From a checkpoint of a small mixture-of-experts model trained on Wikipedia: 32 GLU neurons an expert, a softmax router.
Below are experts of layer 7 (counted from 0) of a mixture-of-experts language model. Rows are named router (the router's row for the expert) and show model dimensions 0-127. Each number is 128 + 24 x the weight over its row's rms, rounded and kept within 0 to 255. Numbers have three digits each.
After each expert's rows: "comes before" lists some tokens at least twice as common just after its tokens as in all text. This comes from a sample of Wikipedia text that the model never trained on. Tokens count by the router's weight.

# expert 30
router:131133129147153108149149137152151146122193113107147179144129137114119108143163120106160123125124114114130166111140084118126093115122147126137109077109129103160089113111084108124116111136097118126094156141142144145132149125157131144129124082128132171090137097123124164150116171157154130111150091130156186108131181164172167127077097129120093136129143144128132156141082128157117139139106
comes before: ".", ",", "%", " (", "'s", ")"

# expert 36
router:133098136124152098123113126140148116158137109094131108105135136147123165118159082140127111140132130108160134177150150168157089104106086113140144121125144109145114153143119094124170120121117129134167156143107112111147109123124099125171105136171114107132080146126095102149093170103094159128181120170170103121132122117128147097106165177160153150093103089134132149154141147149143171105117
comes before: "1", "2", "201", " |\n", " |", "0"

# expert 93
router:172113117113095131109132151154172118099140120166144114138137113097122159113083131150112128106105089132119138129095122084098157113153131176114124153095118096175134125121113094121117137160130155119094129146115139125140095123153096124124112082101148127148142112126166114138110159086144146092155142110145168110161090146127112130134148100100150122098111142128064077096125170097161106142147
comes before: " The", " In", " He", " the", "==", " It"

# expert 44
router:129159121155141116130133176132098147142121139084145124138088124152157160117116099170131112173150131135164118133153157132151104110117095115165111110135134106112115173093153147149113140130126157133122125152085132180176118147107106091167153126116094155136164099096110155077153115118107147142103119124131097123064124110104153107148146103181148149149141102098131114127139123151157140098127
comes before: " ", "3", "4", "6", "5", "7"

# expert 14
router:145100144158182157128140108103136160134077120109164141098111134111142085114140153145144117092107127123113143076146105126132141146139172106141118153166100163103146189105126165134116098117117095153147122163157142124140084085130128143140123109165117127158147170119142161128141119127133114110134170104117134123153134123147121133111103175135129095126109149102168075119127083158150122123090
comes before: ":", " of", "\n", "==\n", " information", "ific"

# expert 89
router:143118115115127166159114148169110153145125091161135116127123123105144171142180123131125093128173093118176106127143160182122107121095095146189138116120111120140138106142141135097141114104084130135166143167111118118140136144137126100156125098105148126148113092150140102127094170144100147118096150089103102072154104140167102142113156173161145118138135130095112145124164147138112133144129
comes before: " ", "000", "′", " —", " +", "00"

# expert 54
router:141145115098117132169134137095146138157160122108174106124151125133150145105115123105142088118138126154161079122139145134111122144139159110126130116131117104112129103124156121145135100139077172100119153134134149160137123080122155080140149160125148117108089144101118120130079187150175139136126093105077099178121102141094148120121156094105103184132104146105145158127157101105123134133149
comes before: " ", "|", "|---|---|---|---", " Win", " B", " L"

# expert 102
router:140131196171130134082190161132116154096095140119113115111109143115101164143110106141142131139127132122142134146114131135140160128133113157116125095165072129129132134156130087147138112107134121113170098161131133127095105092169092168128133100189152118130130111113142172113155149132095135128141114179150143137097110112120142145117139109117134088110120148097135098181131160127099089137144
comes before: ",", " of", " in", " |", ".", " and"

# expert 82
router:169162158102188167114167124148158118079102157105121132150127153121107122116109181150156132130100137103185136137135134105146120117150138101124100099095094137108115140111112120114152114112137160159092121161092133156136116119173111142143160108118144144128154111106121166111129146116145096144105167161141114124123150139136140137090098140110150099091097135121174110155083103154129107165111
comes before: " |", ",", "\n", " of", "'s", " ("

# expert 74
router:118159130107105144143119093145143102135104169168133147137130103157127126139183104119157138120142127095166102101147119120113153125151092100151123132112125121113103140144134197144142182141110133170130155150115131122138168142139128139155112149091147142110114140138069153131137138136161113157125154110180108132166171155132166174121086131128087097120136112154119142130076138139154083128144
comes before: "ia", "ian", "ic", "i", "ish", "ie"

# expert 90
router:158152139135141095152102126132159193141112141104158143127155124139145143145122087125140103171105118096177111098155130160162094141120163161167140107091130165131079100120141084112107088148120138141116134124146117149149108120065123122149142138156161128135112121148098126098087139133115117163139122147121156171099145126174142113119124143150119135109129126152124127120124120167124196096143
comes before: " |", ".", "–", ",", "th", " |\n"

# expert 101
router:143141116089105124158119143090115133142155117126122109155102105159177110139092094107112112100153098113132111143152115148109155132162140108122158162092088088171102103136129122155139127133171157124146118155146161115161115150143179135152144176133122108105156138075168121127100119166157125108126091132124133149097106149137139102129122174108174148123156177133104152146115133131118118120171
comes before: " ", " B", " N", " P", " List", " L"

# expert 55
router:117101112150145152122131082109145167102145094127126161121123172101132096162125119126191114089139141107136122162086135127103149112113123096133117137140152162142147110116125115136129106170163140176136101100129117145143153110147153112084105127103106128107103124115139093147186127116144110094129118149168110119146145116154119113136112119186125122154064175146154117136104110081138104117157
comes before: "ion", "ions", "ed", "ing", "ive", "s"

# expert 118
router:111156154125097158148179164134125120122082122130159135103123117087092135137131153125156135079140129150167157155141108139141119178114137159162131135170102137147168108114133121141126087149140145099133150153142133133113139135115122083093151105113108111119113080141150086125145139107148092086109101100141170123129153172099122161128150124131139140148145179126155139167144128167101077127120
comes before: " ", ",", " of", ".", "|", ".\n\n"

# expert 20
router:112095140137146103136165106123150110101132103100118108157133132121109109125149146111145084119145133128124148103141106124120114107103122094109142171119172147130145104101135140157160124115145164102159178140157120190091138146140143112100122108117143161150090065169154110132182111074133134154150129180136104185142143103129153135143112123154096113148108154155160139149114124101131108133144
comes before: "ing", "ers", "er", "ed", "s", "al"

# expert 48
router:131149096131152134127141116156166123078138049138128181113119117129096107104099079121129150152124145093146161122171121151110181139136144123142137174136129137156122121132117152107119089101174147151108153155144125178130136117140113161145102099136125151125130131127099083176158124143121148130147158150134129158116141125103153119146121090166113135162104166165135107097119095099126106137136
comes before: "0", "5", "1", "6", "4", "2"

# expert 80
router:110157155139152120128114130196160183117129123121114144131133130136133133170112116147142103166088109113156137088157135170136080100098129159157141076134110137160131100153093103134092088140119142155109102113140132122142117147114160109112084132140146151164119078163104133132083090136105109143149119146145156163107137141151114124096097152142157141110128156141129153144099135136113167136162
comes before: " |", ".", ",", "–", " |\n", ";"

# expert 12
router:185112160118147115113122130158135161136122113122146107143150115105127122109094135133119120124124129137144160147107114139103142139137129164120119163139108102130118137145099146163131167082112148091106132158129111184132132186179096133093099110132134102082156104129161092131185155109120094083168096114092094083149132122155116136095124134095130137130176110143111107110112124109121102102154
comes before: " he", " the", " and", " The", " a", " it"

# expert 81
router:136097128105109166156120124144150150137153100170119092143104149116136126154096155138141157104117085145091125113122134185139152112131105138134143130135083150156078112119087144138124142100099107133176125171175114112124166143131145108125127097142112134113103126118110048153087118141128130114137153109105147113139091119139157111135123093127118112119124069116137142190138136151153156104137
comes before: " the", " a", " well", " an", " his", " \""

# expert 58
router:152138190177112130147127142084071117133095134116103126118118156124143165128117127144097127165140115140116146141104131112135111151152149133100129155096105089111097126119113126168172085169170118153118089089140114154160170154132114120124158114143086106126101133131164138117145153111139103135165150088126112108144115114118163104079112108104098140157124132138136154186146139128163125127140
comes before: " the", " a", " to", " his", " in", " by"

# expert 24
router:110122144158131122135123184114107117160141101151122097138100109112156130143160132145112097144168143100158099117129126109123084143125101101125110144077155128153161101155135129126148097111107076144148103164146155166101112171159132138124107120153152114083145152146138138078092126153128116085107169100107116104163079137142121142083125129114122147110124103106133100094101110140133096111167
comes before: " ", " —", " +", " −", " N", " MF"

# expert 88
router:114151151115125130085132120105126144098124075126145137099121147102073100121149126102164122076090131112135159140106115142135116134115156094081124119141098129085119151140151163142144130118131110148124157133102122119089102081122121137140126100112111144110133140102129100120156152135123084138149144117149106108137149104120139139080073181087124080113119168163173152103144117083129105118097
comes before: " of", ",", "\n", " and", " in", " ("

# expert 103
router:101109165125134129112132125166143096093147156143098142133129108160114099123140158121150119168101153135139173157131119165134080101116165106115134107144120144128083149125090136158152113169084102106146077133102104139093112096155109144180139136137157108086106127109138141158132156138166140154133147163103138171158092160084125128133164132109158121136120131145125146158112107141133109120087
comes before: ",", "s", "\n", "n", " (", "r"

# expert 33
router:156121150113122102112120164096160122108116110120139089090184110062095169105099111156101155120134122103185135122104116112129133119134158172172119144161103159135107087137114149131118156110140088127111158103093135115124130154147145157082096124153165149150168116125156160141140120136097148109166129128111111147134099131124119121077129101129118163132130147163124146115124121102116096160127
comes before: " The", "==", " He", " In", "The", "In"

# expert 110
router:124162139114096117157106122144150109126147121113121114134157136090129157092107102129140095149159150102128137130142145161134114131127114108098105152162149164158126158128147123139153077156123086146131147156147116094149082179130134096148098159120157139142101143157079118140100113088116102130147151093152098164158146138131113156178136175165156131128146119088130091138128143149131135088082
comes before: "0", "201", "1", "200", "2", "202"

# expert 5
router:144163119125145099148115151096157130113130117106109114136116138097179159167158135149143089162185147106126127148141115116115116157126108106150107111122131141099155105130152128152159143124087130139156156162124177160168150129126183111179110086140119124125129113145102125112174145137158123118129109092106082135152142116119117099113130097111087131137131114127088149164098087133136080100157
comes before: " ", " |", " —", ";", "0", " ·"

# expert 19
router:129158140130097149155139130103094159147156094133090126153129117154175152137175155144106161121163127109123107154111114083100083133139123152128153119098128092095109101151115129146135133120135123121163106160107150126154137140135115119093094084119112115165112113142149131157071158078142065124106124111114122084119090098159143104116128113065143106146125147113118120140118132132153106143154
comes before: " ", " be", " \"", " not", " N", " T"

# expert 18
router:131171123110118135142122172098093168124135073126104088118108132155137131136134132156146114116165109100132091138146128126101077143111108114148110138089139096124142081166157150138124122144122097122133126167138145116112125135148101126145171108090117098105112105104172148135110100125153123111069139095107115127152103110146130084113131151098153181146102149109156163120122122174079116152144
comes before: " ", " —", " \"", " +", " N", " A"

# expert 23
router:132110144116124141166127149145139150098173126101186110165113126121150144097109106161091118170175140142130189133134141157159134137135090128124116116110157145131132125096130129121117100145141126137144133104120117117147125194124142109139140104123101150171144120159060069126103117133132141117136120155115095106105108173144115139138163138164170156135116100108132110161163156131090163129120
comes before: "1", "200", "2", "0", "201", "3"

# expert 16
router:109120115113110124145144119122136123113146147142162113131127149137134161083120076116103106167106152114119160135162114104160118142096107111091151121108150136170132125110142123145105108128100120131139137136128109088090129180109067126125122122155111085127138113120085114145116120179152134120172094135136113094161108161134126099128158139157154155134119084089128110171172140159118184087100
comes before: "201", "200", "199", "202", "born", "198"

# expert 68
router:116112099125105153107130138143157126146114114092101120134143105156103137163144143154119124170124126130143140114117140178170098157117113109129137097106115148136137122093125106091146128132110150144093115098126144148118137115113170099163128110128120143125126094101091149117154173180121067155123151109104188132107134158074134181141161175155139082148144125095160117125126115140142122137175
comes before: " |", ")", " of", " (", " |\n", ";"

# expert 51
router:120139160162155115077192123123104136095103131104131135126131123094143141153102096116162122143138103149162153144132117113182183111130127165120119154141087157152169127162113078116121129105174163108146088150140123157112142112174105139114159084145102110106135099147134113130158133144102132127126095101169132126089144131092095132148111144147130096113140160116148128145107139121128090152115
comes before: " of", ",", ".", " in", " and", ".\n\n"

# expert 78
router:128131114160142112111151126110115119127117115125160133131149144154100122111143105128159140141103136131117110092121141150105168113112133083092119187109149125141134122146154126108135110109161103089185091140140142129077130177119107099105077134163141141155135122166139120117125093111145135130155088087148105135136086147096151090137168099183129111122103170156104148122123127160105073138133
comes before: "ed", "ing", "es", " of", "y", "en"

# expert 105
router:130090142129136120130107139096121132106119087115149133116132153135116093086132120115137135099132128133118103176089145129137087113114132130127147111162086156105153082102134148122105139136154157133115115084121148100118131121080149121116152183149125099163050127119090151112105119160145148141122124192129133119104146131104133106145139109108115141105107069136090141140123107098148176176113
comes before: "-", "|", "f", "amily", " Family", "rom"

# expert 116
router:175119142100162165161115132150161082137149176099129147141134168112123132178096138168142132118146155120165106133158153114115127139119136109138081141133074129094144136117131116187141156146131130139102129148119167145130129123099147177141113111166137111127130140133147133090101138152151147089118090120102119170093140119140128154151128094099105132119129135125113126170077134080112137172135
comes before: " |", " ", ";", "|", " |\n", ":"

# expert 114
router:133139155122140135133110142176145139124159093159147128132118141108170144124130129161143083144100105106167113085138141153087073110112178154161112095119128132128121126119096113141097106119101107097105138136115133148165122119113167134106125129125098146153136090144154059081096130157123122115135162116132134149084130178145106096105135116170085164120143156121135144161142140140150127159148
comes before: ".", " |", "%", " |\n", ":", "′"

# expert 104
router:135119172099113143082160139130144133121163144088138141135125089136122112148157139111150138145114134141156159141126090141100128090167133093103145085143149119120136136119149131157161139138097091081103096164063120169111127121151130110125085131102101142092129113113146155124123119149152088141144130158148159126124139115131127124096088114095137081083092122161163093130103149134088125138090
comes before: ",", " (", " |", "'s", "\n", " H"

# expert 9
router:125111161138089114162113119116119109115128123083109157084127118098101091082083114172122120164115139132148153180115073117148146134129103149145119131148135181125084139087071151135126111114170135099104137153119135128105149159142114123115103159137147141129158148137073123153116110125151154159087116145099103127146107108129114116107116082166137133117147141117136152108138146096100160138105
comes before: "0", "1", "9", "2", "8", "7"

# expert 75
router:143119124119121149171114123140124162080091130126101132121115153105109173147120183157151092164151141154130145159086121132103140158109115132114105125131133136097135122106105159083142123152157121186115108087090128159111106139134124090133148109057151176152175123093121113121114153152102145171101122107176146095120138140090123134114113117149140137110103130101159115142134128126106108109136
comes before: " ", "0", "1", "3", "2", "4"

# expert 106
router:099124161146148128116145148152154186128115156081140138115108130128118133119147152127173107139097107113163130115095147139137099106145103159181150064086082104172132166149094171102107113129132123078096141108137131157115137159177104154154115095115102133123142122169138150142156107179139126146134121152169120133135128134112134140119131130107102165135114128117142112112109097119100141158105
comes before: " |", ",", "\n", ".", " |\n", ";"

# expert 112
router:113168110163112114097145131134131098088126146122126156133118094180119086130100182147144117118158131147115151109151137149139168120087130108120156129164120126173139134124127080171145111114141147095096144105124115163114108119147130127121146099158096108155104105116121121145156147138083106109099139126164123171118095150104148098139121125142164081132103172155106148139099132117096069111146
comes before: "s", " of", ",", "ing", ".", " and"

# expert 71
router:145137145137119141120125127127119148164095079133103132151107126133118135174132167086100140134104086133083164145137141164125154177091129129105131157147124111082128123171159134157106121127089100153108114164164145137142137128181109148106083101121151082103141158114156150123159126137133114137137095122114112075155138120126138104131079134110125173124125122123104150157140092072106128122139
comes before: " as", " a", " an", " the", " known", " in"

# expert 39
router:142140141119122130136155114125139134180092163103148156132120145121130098111127140135133125162120108164111167122107144156107137091096139108090180126090096159102157108127156095166100126175144129135119162166162133159157116117120152111099181115118132104167098155141152129124175132134082144152137123129122107139162130130166112135138117116128099086126072165151146158129178127127135139147159
comes before: ":", " by", "ed", "ing", "er", " of"